From a checkpoint of a small mixture-of-experts model trained on Wikipedia: vocabulary 8192, 8 experts in each of 10 layers.
Below are experts of layer 6 (counted from 0) of a mixture-of-experts language model. Rows are named gate (a neuron's input weights, with its number), up (a neuron's input weights, with its number), down (a neuron's output weights, with its number) and show model dimensions 0-127. Each number is 128 + 24 x the weight over its row's rms, rounded and kept within 0 to 255. Numbers have three digits each.
Before each expert's rows: "comes before" lists some tokens at least twice as common just after its tokens as in all text. This comes from a sample of Wikipedia text that the model never trained on. Tokens count by the router's weight.

# expert 5
comes before: " the", " ", "==", " The", "===", "The"
gate0:100145142100102147156156156137070139143159088072129120120132110160147101139109142072118112110094129167124126128119152139099137118103173143156147127159121146129109146141166137153118137115122151080119124141073065076139131133123123135100151136158093079123126116134109134134121141190131112114140131120118137127117145113083093106114104129185108097150122119143141135131146108126093154112145
up0:116081130164120128121089131098106138170150126186134075101148111131038092184135121121136185134119124164089133105133143130119145142130105118110132128120106159132137139105102128120162136124147080130132097139105120127089140132116135114138103110147162162147132111156126132089132109100147152154155142147114115146141157139149119120082152094096135138126133125110105129137066139129141109090118
down0:144119117111091168131119102145129136095109090081160158099122133094152133077100183133132085133113142124160128119144085105113155123094140147132107113106118116134138122136159104108164098096155158108156120113106174124131113115167166104087149141119158113106130094122129147131152157156098105136082072101140139135097127103098146130081127082144147102144144100124117154110107114118123122112121
gate1:099108130150108102170145124138119120094118159151146129121154141115138117122143140115166126192139140125109181171151097129128098132080146100175145052129113128134141090170102091126153156101130097131150108157141117128139147134127149153092102103166095125106093101126122155162153112109123134098109114152116092104159146131140130120133129140130102127182143130094142119131094153098144128141167
up1:128092105104159092120133127131130125134125139137104136077133122175109161109091119136107161088173104145152148113125082168140138108143120187165141166116149107139152098135169107141110123118146108090132141086085097104156117120149120120122096097114112106132125131138093185111142133094128114123147139109148143081118127130130132120079108112152134104157107079143117087134177141130104112132146
down1:131112116106149163118112133137116151146129148126104108104130101133100123153107153125110144118085159137154234133140087134115103113096124138148170130127193109136119102159163113097119128148136160125144149168116145131115111137159157117113111120111077118161119107143117158115147080144140151104188086135126133138103122153139150118136090119161159112095136097139138108156126141160136135111129
gate2:107126141147112127099102098166126099083136152127131111133135108182141161088128123131115115142129094107156132185135106154111132087109142119144141099093123079120157146086119105136180148086153161111103136104132128134152128138097139126169102097166128123161134115105120117104080134127123118151087140110157152090109140144162094118103109128188140110113135167139158125096142150101130157129127
up2:183126081135151144133141133131126137101116132135142137108113115069118146140123202099157115103136132104066132129182142139152156140088117147129119150115122162092105123117108122123148122153115109175158096132139139139123120166117116122132095134135148127147113198170103136107138113137140117167116116131099144137075127100121143115114108067098123155101135153114106128117171101142147112141125
down2:102140074114132129125082102134102159110114111147131118138122090138126143130095158061144101160157167131110126158126130170103105081130133157120159141085175142134137115116146086123129152145123105166121127146116119118146159098096144122109082140136131101200167134188131113105156118121171086136123129122150099143105098112111109163128147143131138156162111150148121122131133132114144110121119
gate3:167154165141127136108129094172142108084102121142097139114132109170124129157135144148118084164114156140151102127166113102116108144154113151092143107137118110136145163106090125124127139160167134138130168161118127124122126131132132157120142155157163122097147136136120114079131168097193130102112092086063139134113132163107132129163157096129114133101129139130159127143152186143143161123143
up3:163098143128161101127149137099136127113128143162145089156153151133083135147142142135158109085143087137152151145080157147124104122086170126144150109135090141078087124153188134170103158136138147136133110133144120142146174130149090163128110113116142119139154132143082134088133109097099144149155197114122153146118118086170147161124139150127129126152129137134130103111105125128118144109107
down3:139106115094139116147094116105090109133094126117142098146113095143111168143131104113113153103125120141131106129130127101150164091101129112129149140082142138115131139119138167126111177089140153143104138127144132160157185134130124098083116117131121099149135124181113150117089075126112099135109092173128133186138137154157087096134095116103143100129073094135132148096113157151159114146129
gate4:151115135111121134104085086150091135101119153140167130115118088144167136130085141146143101114138133142134165148148143095118151110095149145108128127115108125109135122142106118171158146169144171098148139117111118133141141169147160085141097122120155128099092123145098150123088152093183058124168098130136134171112170108150141129119113132157134153135157145136112108152145134168093109159129
up4:151118123158164140090107107151137084122106129135131144154140114143130157185139169128149119160110136180095160101121183121153120140126119151118127164147088094122141140098142117125083144184140148143135151165159134130133134141137105133146121139110093084101112124099128142192114111140120136135151130138112111126143142133126090134172159107095073128106134096143164127139115132149090076143133
down4:092133115128142130147201119111160131151125101112111159164127139126137135154158117138111116153111100108137122162133121127103115178155165138095102148143132145129160131118142149138126101117126088119153094143137108139137107110108105140106176123134112112109095121109112140144138105170103157137121125123108115110126097119150122107116109135101131114136082105101126140086147161126000128127134
gate5:115146124121127154148125115141120109103155121119083144136168096106108111152116172099109117118109153175146085108108102134155147065134138119126155140134098109143105090111135146119111105149121161146143134128113090066129083166097120078151141111132143130123143117128107138135158132096113091151157134117156151116135117160129116151185101161092137106114095157091096155143099103123125155156105
up5:175131106135089133109137125121092117116075164110112130114132127094151141126115107107132118174133127145154119127138134102119155130114126138110116121111140131108107122074163112131116150081126148163134125151164138106105171121129078139151097137158105101109106148124107141141099134099155070176118118157125084134129184095109100107087159091120160149141147105150130110131087115075130103153130
down5:128150097096089118129135117123098093135111146115069144098169090091140122154135174103127123173073132141122105123141126114112143092142131100122170124138106095148129116111131163118103152100126154139127106114123131085121114179125116091140132123100134114142084095168109147119121141104125102139144144204106160127128116135177088159139127123107124100111135125121100134122108113093181143133144

# expert 7
comes before: ":", "|", "-", "==\n", "\n", "==\n\n"
gate1:134127067136128151145143135149111135150143162129161137121126140128102158156158177144164177132152132091116100124113092092101124143127154138113176076130138123126149141100119095094110171164116156147155117119155151109127145141129154087108089091149107124091090130140134144147135110137076144143137092142136161154128149152156137163071140127112123162146151149150160136158131139151160138126122
up1:159124077130117110140084125125135113115097091100076124146155166119135143193122155079141151109118132126149103157159100144126124119112115070139143127135115119167124092127127128160110149117110121098123112150132162178137085110138101169204087143109157115093119136110101142150152151127112125179145134130135119131121131142135116097140129108142121138145134105121087117104140153127109143147174
down1:085122152114086132127124138107121084170090108105161136113162100131110153127141119144147134109107112102153153096118111142114145100102131139123150090152099072138137123139134140168125144098154106110136098119114129097119153105152188133135146073134134094126114114129129118116125145145192124129114130097119117111111103114122141150061114129188126084119141152090116083143140116144169156123112
gate2:102103120165156100151086130109127107116152101144133083121122104160122136102141194088136116117127103120155104149149108128146137128113120118140155169120139088094139102116114060172136118136133146143087152146127118115104152118096122139107134084104127097145125165072125118091091135122128124164104133093125159153148114116169091136130119175143083119148111124158142161116121127129101142115093
up2:144106163143125115135172170133081139136115179114101095136128114140173100134112116144114152170114124161129122094157110133159105156118097109137125111125102119115104130143135104080108155110137083122172160109162123143118116165138122136161107157100108171141125131146160149120087121123096157103088092157152145137120162098096127109136135125134081159134115144137162079136134170087125124113140
down2:157132159124115166151110073161119170120114156140101142120104118147105152144139158118153182088120136141133160134095118123141139119138154124104140122104128097121117127147079162089142159131095134169098132115135088129129059107146142092113145136113095126104141106130103113141174143139144132131164096161112141148103121134091154122144132106149155144105102099175124110169161131135075119143146
gate3:159100100091143136139127147090104111141133129157163105112141094136118159112112158160129152157146143138094190158133130158136124119106143110159118129106123121145112128083094152127126122169143158103128176130089096151146123133156110126170147136119146143132135142108117126148143158092150119125114100132129118128141153118143125169187154095130154131137088159100120167155100113149211110101104
up3:149120124131154158171130136123099122083124129169129119114128114157096108141122195186142140111093128136136096128140110181124115095126153093124151120154157107130148108162109133163077130160155127131139197102148138117137173146127158132110136119112114136131143118125078134116132094134168152120107084133165120154150124122109111150118139125107122182166111179118103095141126134104131129115108
down3:157137103105099162146158160167127150107100125145111134115088172126135107163168146153143125126143128130117111124143167141080155090123132122098119167123162108132154121135137084127157138138132145136111153121131126111123128100117113162102120148081133137131128146140111159114120097117150106130126123181110107180135140133108101153122185135135124135119103145168119037144139146157096186132145
gate4:111133147118123111105117161143115129155162150150093104143125173131120134147169163138121166140123127101169116169166132143093149109144144103128175144129094136137124136169094101152096132129102138147135086112114124092131122135135148101160130129117104088096141158104103165095117094113136103094171153156146161124123148107075104156116172123150190085109123126114109148113134137120175136133133
up4:129101134164137156167103131144119129138182127108116100157112159131094111118107119141099148120134114131134146138083105155129097118163136155105169125071128113117164154117094091138148148120131128127103164175120134137163123140093136138137118134129137100103127139156163106132150177133147129143142151096080076182145124132110118147145158121099117139156148182127153126151117127179118129086083
down4:109170146167092128121121104102129108113144135142138128084109137167154076128106111111087104102096115145142141117088125122098168119171148143089160167090157105127152144142116157147131152134130150097136138111158115131135101136106160124130081147141085146103077103137151158145137142167117156175087144152121111152147145135134104125143099181133096108086135130115134163131133121152153109127112
gate5:113121115128109121121136117094115123133113125072123126127158130099169116119147123161125130150111136132137108142130120117166115167115124142107113121103120113133089148138099150132155117136136193116089116145119120098103133147175108136129085102111114067128146110162090088087126070160161111115135169127148147088134133192128079115141102122135131079117138140127117132145114143082153079156128
up5:122104132078103144123126133143128111120129126116080134148115095127132174113147130146154164110111096175137145122117131099120103121130111109153102140114105186124089140090141124169138131120111122183110118126117089140155112163154132121098187102133161158168106101108077124111132124132095138130169066130122146118135118166154135115133125117175152162153155113141132117154172171124128149144118
down5:139092115078097142156122149104109142126102153122147110086162116119165106129099175134115094153127134109122142085104102150128121134121132123115167112084155132109148146121135108097143116108193160054122150131134143181136126161153133117121133145114138128131149124103124174143183129126100124175117108114118092154128111150140138148116141126144139130120153126140146097125087093128177133177145
gate6:120149120091138132103156136150092105117122124077124133133166104150158146141136110141133142137114142096129104126101142141119120135170118116131135105128089120121120125144126141069106083103157193101167141135131141128158112189165140149169101120083120139102157159136131136127175102130112140165127150106086132128170166137126083091123124132139173082136092116120135131155094153150146121128149
up6:139101176128159165149109116129161146146130168138108089136101122106114117162119155144146150151130105141162129135115101135129121121126171117173126139135159101139125148101112111164126132133147124079085144083183116111118143159120123178157126141115177155127158114102135129118130145192104097129135132144165124125130104126120131149165098126124135140103174102178126177109106109124146107080110
down6:165154104156146113162112114102098143144118122113149135170110141148114129141113119168111073107131119127091122134163136109139118140133137118121113127176120147146167108174098127114156189088169118107136111128140105134121184106082184112133127123100168136108116102111126132133110092095145118129145105119149116159152093111117115187148158113137128110143149088151135100145136142116137148130188

# expert 2
comes before: " |", "5", "0", "6", "9", "7"
gate27:140165080069111126176162081156117094149139115122090116165156086122133154112186127124129142114128125092130134141127133138115133120165118098131159086107141149173129128098134060118112104118098163142109120171147185129118126167108140121154107116094127120126157111140113112162138136124127144141117096172107134146159147139127104121137113109130131082148151153162146111146136124128158114146102
up27:098162164134129125120165115089148089141163074097129136141135137156147096126132141122123104127081142163142167117125138073123116118126140199106138142175123090159121108118122114115160081141113190132074113107155107099129136148105141171119139136119121093169112134094125139145122106120133139121137141153101148105127088122119153097135116130122149096133108112142139135133138122133182120112081
down27:087151136114150161144121129101103124172134114111098125128092126131163087153123126143107126135108091127152135135097120078125132160119170152123103098135141115145118093150073158123137153111131149136095125080119094129115133125102119156127140135091108133101148076121138177148114124108164126195092139130168121120127099155159176097136129120160118156119112133164137135095144124095137160149082
gate28:133094091129151136106131168123127184136077145142169135128132106151125136098108112115092108124112109092145142155126103136142110146115183135118157108099151132135116077121164123109202114125105142122132104137122109138159108110144154123140172084129137153096071141114122171112145109129125129143092080116140147129117156109099096121123105152090143131133101146133111144131120156113165176165130
up28:115154114116165181141165146116107133097141158143142149116179123133117073097134142078138095144086108126107137137112136117152135119141116156116064151104109140139107162114135127132162150133121127104120111091164101128134106164129168136125128089086181123107073136133105122096104126107105150157145113155124132096159135146135148102122094161092148170086136137147101134137125159137113120145140
down28:132128171129139141075106097128092140140126106168099126161133097089131116161163150103126149158077106098128108129131150094139096161154080154127090155086101123133126167127136113107101141132130104090172120151136121103136082135130113130165149111098129135149142100124141146140152144085127090144115131152142097151119109114099126129123118147122131100058134166119107124132130122113078116091153
gate29:120098115152111131129156125104135142109120158123105154124149138134141120133120102093106149168120120142165106170111115133118123152094150109120133102078137116095122106070131173150124132135121081140202145185102112149107069090141162129184125118127148130150142139094093149134139141128112082152118133150152144135118139157143073114106101113129166122148163110145130145156134121143150131152152
up29:121132139117109097144125097143091150105125142103118148133120134096096123152156137127123127144161125123198111145127161152116099119165154116139147094118100114130143109129150139153113112126163141091141173143149147114102131118151164148151149120097061151113137138077122120172123119083130134093115127099118137110165131076121089110130153069125134097153103101146140077119114130156119165093152
down29:127147116138196102104101119128122153098090155104086106116161124122156151141188122130144155141149133142122125142150162153149125129177139110121151141122124156097152131142140139134111108130122163074137148148171112113122147151145105108116149122130079161153087125139086183091162120161105133110150129107084130130151142096141110122111142088124165110158115115155125156119148154141159145135170
gate30:162127165107142099171124102117150089121138109077113146105200109159139120116119113134158146146121164136121144175128116102116091126093143135129102134126169153116092100117172108140158133160102120133153124134119153127186077160150148175136158113131133139111111132138124170143135111105157170134172103154137158159146095124161139097149130130142127114119104128134145148137090119146108110155108
up30:171097121134114135124169104083141118148082115125118097146123138086130111176146163180146126158122125087129147129137130167113137130121078154129119086108121128121126146061157116143132178131122170142112141145116175157127138118162129105160101151097114142136140136087150140139136082100151128105138118166128104133085129143126137131123117128132146123157075124123116099152108120109092108135183
down30:103103200115105095126149089133152163130135102115143131142139154122101137113151123109130116122120135145112134138175125106134137113123170125140159096086159118085157108116127092106178150156123155124163156161120092144110139145136119115148144100149140106095154122173154130126131115142125072196150134130100137155117118159160093142136120190138156125145104107160087134114097130135148136111128
gate31:133062127146176119152148134109156093139124119159158112134119137176142139142167125177119133145154163126133163135163167123084146159108117150106173114145155129138119149096119127116159145166067111102156155143132106129166143129180122153127188159128108150144134150119132109143124091135096163139124118118151126101154131163158133115137135129112140161114101112136134169113152144172120137111114
up31:107192128142120112122111131150150135101131146123151101128130148165082144166143128130163136171118086126107185175086157170137145116126109126125154097118135114124123112120117137066149153130107109132137151149074086137147135110130135149080111093156078163129138119131131097135178097153121172140142153101111109163147137130121120119113129089107114132095135134120131106135141114180122127151133
down31:124103125131155122103150128095111126108166136155128099135095109148151171143172127106181138116121151134145148139104115157113125178159071170174158121167110133120130166088165111152156121127133111147137128126152099095176117141119113107137141115149126131166078175114101161115119125125130161133124113118126132123118143123101139129064092127155153161099110146144152118132162122117180124134105
gate32:097139144168091161118142143080152069128110161126135134122147114110151165124141131149055115106134111109102123171119099143102136149108142095081137105108104102129108147106132085120125145153063086140159111178097096123134119091156159138093131117112136094111119167139122170121152126156151143138137121157145131141131124098121113134136125166104124111128122135148144168130123176135134113111108
up32:092080131147135183136124143083156075097103151113176148126101110153182124128169153118102169116108114112114109181143133128141124151096113102124089117150165103129109138095122127124142141113100146133146110119123119120133107089158187120161125170113140116127108157161132123132118121154140154163113145108100120130157125141110127102145162176122119139128103100152114127092114173103127108136095
down32:073136129149082156087129129133104114164130115101138109133176148160142139091172142109161143115118107107091131129141113121101119094162130149134127111171118145106124131143126106141125112157098140103125157136114077115145121128130099107145118147078125116157121126077144154111099133111119161097102155144150123108139137077104110163068151138133109121116105146144096120144064119139139092163097

# expert 6
comes before: "201", "1", "200", "0", "2", "202"
gate1:129126141175143150132135144131145127115101122127141134107117149114093160091155129124096111139189158120122113084141142155106148149144132084117160109140106133105114184130118150159115105176165093116111133150111134157167123101130110159115132145174095129082131127102132095136124154145127122144159155151147080120149108153104138198155132074139149137126157128107094139134144145122178114122105
up1:132100132149161161123141164119156117158107100124123087148082100098100117115108113105148113155147191159130178077098141149136097106116109084121091065130116134162136134142105090095133112096136134111097137140129146120131110131106131147097109114121128142123103163149184140142116145169125140108139127119127181164112121111152110161126122097139097155123159152145145143129144158102144132118096
down1:109095093133135160114103137138177109150139133115108180084113137139161133133085143164150117120144134135133111148113125133132130164130151169124106154120122133150150100143122145161086107081098159108129070085152099119134160106123165145061116143116112121144123144141138146153121124112086157135079096145110152119116140086112148102121132120106100158124110133151121191088106122122156110135134
gate2:135147118135161068078096109140106113131167104112139115123101121121141132098214127152088138164112114112130137103136150086139115109158143112146150090136077109128114100153155111112142120103125098157165097143134127165101118121101110115140154127123125129113104145103088098122146112149104137133095112127131129136120175119116144113144135167095142145137084123159125138099126162114121192149095
up2:107111100102133129138141137147171135101118110140112075123150090132160082155138136134153119102135136155124130158144158152168183080125154168160082097124157152119105144180152141139085127180164165130134129131159103117148153119159146115125086127154140154072132120167108112120099133157144114143173154148122093134132136165114134140168142113090123112135120113123120127108133116128119125145112
down2:164143164089168148080155112138084133114104166086139130098134119149129123155110107192152142097114124111086132126171133148131147115129125159133159138130133116120116140171113160167165131144095150117127114130120097133094132128135129131132153132106114103131130120093105099116143090138110093093103193129134091116141179107134129192119119122096129120137121123131149116119131115126168152072149
gate3:093176095146109117138096136144104142097159131136115150168133101151138102153102100098166151129130153145109138128115108120085127126084113130119163104127165144117103101102126181122144138122152104138143115099098132138116167160152144143176115109103055142088145159133114109134123142102078108137108123110127147140156171142138081116155125119122148151144141190138115147133113151125126164162135
up3:145100137137123136140135145159149116135177145154121121085117132126121100165115079111140136138132119145096111127127125127109145112092147157176139098108140097116135089128154140131100104146053084145098145142133151136157108093144162144133105136162084135161120109125115093129142141142122089128133126091175099155122159162147110078157150136132114108104151145195121153117101136134154169140127
down3:134129131120073104148131106128156159129103132134151111146122124160151119116128124109142148116151141124095112111115131099098110129128099144083150066131144177104146123135083162100148142153135126105129128124095165114127167196108111111129164136113144137156107112131146115106101118125127119116115141137120127072171133164137076169123105157097181111072122126077158138124134125135116166149125
gate4:137094114115134107130122105129147150153159150106121139124127086117156161140108115104121172157126113127145112094122182119130157125083119124138137092131148058138102120102136130123133098136150182171111089147126114156139108098145111101107164154118123132134146109141105102132147163158129128097123110132151132127167187123167109143103139115157124103132060121144169083120132169106163142129107
up4:111146132129144177125141144109111141119177155132151120100170094134140095156162104055090159124164144131114133177072154089089172165128148070105105128119100146105084107156120144145104131129126126131130107107141145135135135119147130154151131134108129144158114097106130122125154125168133132107166132098141102128126113154164138115123144160118102153123116120154139142079147133146154146121085
down4:152139155132105110164120128143119129156136111165145146156097135124124135146122091184133112155149128131103135123160180107097174128126114110123149139166139085139130174150121104161162130083121088164122103121128143155136110164133098124087138102121178145128133168103088118129160109158142091149132153131156102117181096136126135158112145142110107103168118153080113149125153126102108146106106
gate5:159128097107130127079090143115126134120131142122118130107159132127125117133147104172086114117124121144130160114155104159118118147072096119145099133129109151116124111139133171157089149144116120123127148134105116148111103132181156112151149129113148136071178123145154129181140176094148161170080138168106128107122123114137159155155165106147169162132130099124102119102129121138174145131088
up5:132109131147112132132104146139130131148165108150103107081145134078106148132120142175099164167131163085144151158157081137134162167179110108128117115173138116117151156092130126135134155173135146079161121145111150133127098113164136132175154156125081150169113136120143146119118144120110147123125129112142136124124144155151127129178140142086159164112107153102136123078145125134158138136163
down5:103151133121126112135153109130108138151145130154050151173118150114139125157158116128093118117119092129151108114124143137139112099121137109173110144122132138196129095145090118117139108149159090140149153144170106151107187122107102155107088161121154128116117112120085096105099124121114122133116163126107104157130140127091134141111136083128066160131150135104126140147137098127080117124168
gate6:150123089105190127148157125119141123153119123111141122129170107086147126115098166103130134149154154139146104134132095131146138130160115115084115074111081123113145107100133095164109131134142108125100139195094141152114114165104109140104132129113159097131092172123096135138092101085106125156156098177083133138136123094154125148143137129143130160120117118144144184146121146122150135098142
up6:134125175133131091146121108122157115119107122108172145173127131134120097149130213101147114142154151110117150117137105122110127127098118124204180124115098106095163158155110140144128127128161154122133124112133135119133135149156122135165141096148186151122134168126083134091148097119137141166130125180111107147118162143141176153098120119137133154138128149123130161083140135131132098120124
down6:156099129137107142149127110114180072160133101109147134186100139110134150095154117112144101125149131130114120137153098130151152147126137141082123160141097164116153136092108086103119099149126096134136170150143148103149156107132122118117125112094122121115097138147154082118131176101180165126136098098120157126136103147099166105144139153127155136100096139107164104126155107137091130138075

# expert 3
comes before: " the", " a", " to", " in", " as", " by"
gate0:113074121122113127121104132060125137107118127131118133172142128125117144134160157115157137123114146142175181138084118131149127111127129151112099127137106142138147134150122104155144069128074161091167155145107144119096125136170158151130100165076119145111122083069109108131139144103182098123145104158125118117095122130116148164126089113149136138121124126132135133174122144154151109144144
up0:125145155126163121130124167119098113120148148139153118165107162177123110159143112114141102154139132153142091153109134131142085144144116160090096136110131112112107162111100117138127162158148155132155124107120127131118169115145119082088067176169115101117123120117164149092133112094128121136145121126115100165167141120166108093076115120137116099122140121125124153133098155086172148163165
down0:063161115148109128139090115138150091116123160123147125140111193150134108145151154126113135133136109109133092135114131148154135135083163131095106131111091128148145153088129136134101108149101136146127136112121124134118175131131149114115087162168076114050118131109156152083140154141135159134117092126100121122118152124112096135122102145174103140126104065153118119172126119118131121140114
gate1:118147131146143129150096155152142120140128102150094115105134117144166122146125103112102143132170109144133134132122104117178142122136092140120124098126134101131155131111097113106103141104072131119091097126150109107158114079131094076103108140102147112111120188134078122106115074122095103085124080162097076123137137142113101114134146076122141098149120121145146143140170163162121140123134
up1:164114089103097129101108141137133170107141160143139157113120142177104144121137149178141121092095094117160126109111110175099090148112138167100118091130123140143112142144113133133154110148162155128132164151099144113086129171125128166127166134175099120148091142137170157099122146124119134147143149097115128129147130105150114138186083163117146098137130145146133158106111095109139092151113
down1:120133122139134113106114100085131094124134115133118124142168084114145160122147157122121149160096118102101093146124126109103113108132166075095166152102111145134130124108132135121127128146120141166140134125137130121145111120072087128149103145096123139166159132100100135086137170122131171188146094101135142092106154153090169144150149121126116147086141162121112056095115128133153138160129
gate2:105111111132120113123145148108092133104165058122093142125118106177126125110122102060167136118162099128148120149107141160122110124133113104179121148143139112136137111045145119188097124078132108156135120128100091155154112162141138115161138096142146125146114150134170136087119117144163106165118140113117120127128130139116132150112154098121152138158126117127104151101091123108151113141132
up2:162100139150113134147127140087154091184082112116103116101149124110144120094132113142107087108170146126157130140141117110107063118147135172116161119160091120161048107133110120120100123111132129134153092107123097122108151120125114091147110128174075107131136141152142123136119122132142124117112090083173114149127137141143113128126149112147144100153137080113142145153136143079128115138129
down2:130127078135123138087107150135091147102142075150088143188111084137125117147085129067102126105113074150132152121107144102154187120112058124147139117130111125120145109125170129128151149160092111099147128126162113108141116117132130176103182127126122105124158117140147106126132137125106143126150160135095160162113105136108145149118143095107113147148132128156124136146140120122155104131109
gate3:137165123148121099065140134077129123100098132125138131141174111102110091128117107142113130159133122152146102159087097136161076139116129162118171151135162139139160192136098132165118113142100153118082127145130106122129156155137116082110111160099143095146095131156123145149152112099160115113113154132143105159156142123166089127108125149115107140133103098112181137123109156136112143132106
up3:118112119149123097136142152162121125136159111140124111112142165136116114160136103145113139154147106111100135132143126097131169091124142178135114071090115103147076157150130113150091120126135140141147085123087097127114138162101143096144129084141161132109079104135160145103132125146131153119106106174146148151110137133128144146089180087132096067141145128131124141177141138116121103085160
down3:100098125139108144139166141142142097132133081105140131093097107123149116096124123086084129104089134136155121128148100150131117134105112153130088111149124128104156116103094103132146111098077104132143161124133117135150112137116127140116135166133117100079118149162134123183095153121114132101199113158136135074150090146118090115161123111062098150140147131130111088121141121103122158120115
gate4:137140094112181122127067116178105081125099116138148115092147148142151142108120083112121143155119137143142114118178143148092115090104137103108126117150126127110135106143076160138142096163141096149107123136167155129149168132141133108127122141106139137134105158131118116112104163139123123110155124140068163129156139114154125124113118118067159129151098099138138116089121190140154160137109
up4:107149126123108123100128160148157135149093150133112133157141134132142128114110086125116150179111198088151119114123142129095130133156118148109113084139122155123122135151105181135159151176099115121158129115149172158097168131179136125131128166102138135104143159118156107138142110103122112144123089087135124102137140101092075133128087115098157132155120125109143126115075142090098148154121
down4:135137140151147120137131170141112128125155112165178137152151151148120135063128127135132174117127091160098102113129129121095108164144151109144067133163125165118114061124124110135126135143134111146152097094110094158157128103073129126124091130140173128133146111141090142098103164164097128145104105151121174158166126124096116126152135157119154160127145126120094128114147141141096137119150
gate5:116149140103131136134119150120101114129125115147104160139156089128158084097108124102098154110137126158093142157114118111138129093111149130094121120163163124174182090167134114112165121106123175122139110141123153130123107184164083152095107153119081128138107100117099106123093142108124105112125089155127134141123101108121106121154162087123116188113111124106134148154126149113090157086140
up5:101135096103125160148130156157118075113157150168123173143158124102119139106077126111148124116114161135097097140095157080123133127131112105106083150110142126145148084150129105111125151109116141123147130123140161121123128152147102104080106164135108163115095154160122101094117124127140115099181096132142118116131124153101097135152182164149086148099156126107163158100126154116157117146133
down5:143132111103124121101132149169130117091114110142130130146146163128081124160134140102128134132130177150154152160132120159094146136124148176152059126152106155106139111147169123161114113139070112112114138103123123074144129152099149126131148093178111104095121154134133085169115099140145134116120132129143172094131138185153170104095118126112115091138131124132099110103131091108107130108118